python train.py --experts_per_token=2 --n_empty_slots=4 --router_score="sigmoid" --qk_norm=false --lr_mult_down=1.5 --beta1=0.95 --lr_head=0.00936 --decay_shape="pow"
Below are experts of layer 11 (counted from 0) of a mixture-of-experts language model. Rows are named router (the router's row for the expert), up (a neuron's input weights, with its number) and show model dimensions 192-383. Each number is 128 + 32 x the weight over its row's rms, rounded and kept within 0 to 255.
Before each expert's rows: a language model's description of what the expert responds to. This comes from a sample of Wikipedia text that the model never trained on.

# expert 11
What it handles: Digits inside numbers. Middle and final digits of long numbers in coordinates, vote counts, percentages and dates, plus colons after infobox labels like Postcode district.
router [148 193 126 135 132 124 149 144 141 121 163 113 130 174 132 142 190 123 164 122 131 148 149  96 146  97 159  99 114 128 103 139  78 128 174 157 125 173 145 183 115 117  82 136 169  91 111 128 134 129 131 114 165 154 158  94  71 164 159 169 151 137 125 112  60 147 172 142 227 147 109 183 159 118  86 139 169 136  85 121 148 115  56 155  88 169 125 115 129  69 106 110 137 128 166 107 105 141 122 154 142 139 126 169 107 168  94 114 162 143  93 107 131 103 161  34 143 131  96 124 144 152 165 170 133 119  73  43 137  62 110 119 110 148 123 147 165 146 113 240 151 161 148  74 142  97 219 150 136 118  81 143 120 133 166 147 178 160 112  41 110 136 110 184 123 115 134  92 198 125 129 134 133 104 138 192 193  97 140 143 174 154 142 106 136  64 112 106 139 123 205 161]
up0 [138 173 123 110 167  78 115 160  53 169  91 136 161  94 156 111 139  68 132 154 152 194 135 162 119 107 202  93 119  45 154 142 105 141 135 158 120 178 152  80  79 148 108  92 147 126 224 130  66 131 145  61 159 137 136 119 157 120 115 136 150 152 138 126 136  58 135 122 107  97  98 135 169 113 155 106 172  89 122 136 135 103 148 131 151 106 221 148 149 112 158 119 124 177 160 114 118 138 120 166  56  95  76 153  89 131 136 122 144 157 181 141 142 113 156  93 152 115 150 130 162  83  91 138 134 157 120 127 144 134  91 141 165 179 209  81 232 109 127 133 112 102 125 146 105  95  92 134 171 143 110 105 168 109 176 105 164 130 157  18  79 200  82 166 124 161 120 141 170 117  82 147  77 126 147 135 136 195 103 170 123 111 121 169 120 176 123 120 127 113 139 176]

# expert 2
What it handles: Digits and US cities. Single digits starting a number in years, tables, formulas and episode numbers (1942, 2018, 3D), plus North American city names like Chicago, Seattle.
router [ 68 137  94 117  98 184 152 107  97 137 180 114 108 121 163 140 145 116 123 136 117 108 125  85 168 121 118 119 134 167 144 137  89 182 114 113 172  60 147 121 102 120  68 139 103 150 138 174 146 116 152 205 109  95  91  76 137 117 160 132 133 122 138 153  87 166 133 119 171 146 108 212 125 159  86 149 150 125 156 129 140  90 128 141 166  80 119 143 131  67  84  99  95 186 191 144 150 111  99 134 137 137  93 165  52 115 140 158 147 205 142 133 173 122 128 128 161 172 106  79  91 141  98 119 160 124 100 153 102 126 131  53 130  69  78 106  62 136 113 185 108 144 127 132 150  90 135 116 127 113  75 148 108 117 109 109  97 190 134  55 159 116  85 153 171  96 136 123 118 152 147 104 143 102 150 154 148  93 161 183 166 128  67  99 209  83 160 127 171 124 121 158]
up0 [139 112 194 112 110  93 105  95 148  72 142 110 170 181 138 123 107  71 135 144 143 147 108 124  85 134 106 106 130 113 140 113 180 106  89 151 112 133 142 126 136  67 111 148  77 156 108  78 139 161 158 185  91  91 138  90 164 135 153 144 105 166 157 172 116 125 121 187 130 183 135 137 127 175 151 109 145 145 153  69 102 121 130 107 144 119 102 112 179 119 195 105 148 148 144  73 121 134  67 141  78 118  93  98 134 131 155 167 164  80 189 125 133 145 101 144 167 145 116 109  72 141 124 133  59 155 193 158 157 145 151  82 165 139 146  55  92 109 120  96 114 132 129  94 167 117 195 187 147 108 150 161 159  84 116 173 134 124  99  44  87 113 143 108 118 163 144 155  89 111  97 107 109 182 162 141  60 141  45 151 128  85 174 116 140 102 141 119 101 177 130 175]

# expert 1
What it handles: Institution and place nouns. Head nouns of institution, place and government names, such as University, School, County, government, often after of or the.
router [ 90 177  74  85 107 123 141 105 178 139 147 167  80 190 138 113 124 104 152 125 138  38  82 112  92 134 140 114  96 128 185 148 132 157 106 136 154 130 219 143 110  85  82 117 246 163 174 167 177 149 144 175 172 149  73 118 103 144 158 162 160 135  88 149  99 111 129  70 132 148 196 195 110 160  89 132 159 169 122  59 129 110 141 111 115 114 144 184 147  81  98 105 102 147 203 123 131  95  84 135 147 101  96 130 123 104 102 155 220 173 105 156 136 175 159 124 144 147 109 105 147 158 127 143 105  88 119 128 130 139 167 147 119 109 100 113 103 150 120 168 154 120 161 127 145 144 168 146 136 106 135 170 139 160 140 115 122 166  68  73 125 146  98  84 123  72  96 103 102 173  70 110 134 135 140 138 145 109 131 142 139 131 157 139 160 112 124 108 152 135 127 204]
up0 [134 137  55 136  94 129 214  89 151 150 176  74  92  78 139  88 113 132 130 155 134  79  60 162 112 143 114  72 144 101 165 172 108 167 139 137 137 129 198 105  81 108  73 105 139 113 128  95 158 121 204 110 192  77 126 136 162 187 149 139 164 105 121 113 104  90 135  86 125 188 201 204 169 205 117 200  96 106 104 130 135 148 136  87 118  91 182 100 154 125  73 138  96 137 114  58 145 122 115 124 125  92 100  75 160 102 125 133 138 151 109 111 127 118  90 160 150 139 177 143 139 180  64 107 104 133 126 124 130 101 179 123 114 122 123  94  71 139 154 147 146 159 128 125 136 136 157 142 119 147 116 166 126 109 170  94 134 159 117 128 149 124 123 145  96 108 145 100  93 158 149 123 131 155 108 110 114 163  83 152 161 128 117 118 170 149 115 133 107 204 159 213]

# expert 7
What it handles: Occupation and role nouns. Occupation and role nouns describing people, such as member, politician, footballer, singer, director, often after a nationality in biography openings.
router [115 156  52 185 149 105 168 121 152  65 141 131 123 156 170 109 136 125 159 156 135 114 150 120  57 186 204 117  99 126 113 129 103 101 137 163 163 117 130 170 122  94  83 113 199 167 131 139 169 194 125 142 148 160  63 106  91  93 168 169 144 117 127 158 111 134  84  80 143  90 172 143 170 162 100 135 144 144 121  63 133  87 107 148 101 145 158 159 126 101 156 114  94 126 208 109 153 116 116 152 139 108 114 198 106 142 122 148 225 197 140 164 126 128 156 131 134 163 131 115 140 217 142 140 110  85  73 108 100 123 168 103  99 134  79 149 101 147 100 147 116  99 148 172 153 152 141 202 132 135 104 165 155 151 117 124  77 128  83 150 132 130 110 114 137 152 101 105 138 125 131  94 135 140 139 107 202  85 176 110 125 159  98 145 189 139  75 122 131 119 177 173]
up0 [177  99 122  99  67 106  61 140 100 167 164 160 147 172 140  96 153 104 159 176 145 157 137 157 149 186 106  95  83 171 135 145  94 114 154 145  65 132 130 143 137 113 127 129 150 101  62 145 166 107 128  76 111 122 109 106 115  79 146 166 116 105 169 159 135  86  67  73 119 181 145 148  91 134 153 154  72 113 102  79 128  88 180 142 124 169 152 148  93 138 110 127  62 128 134 127  99  92 156 164 167 141  78 153 163 113 188 127 146 180  53 137 113 101 142 124 105 145 115  99 126 149 123 125 109 154  94 100 101 107 132 128  77 164  95 141 109 153 127 114 101 120 127 142 134 179  81  43 212 130 181 180  91 167 143 157 150 159 154 154 175 108 151 105 133 123 126  76 169 108 113  85  78 145 135 123 145  96 144 105 174 168 123 150 101 141  84 104 156 145 147 141]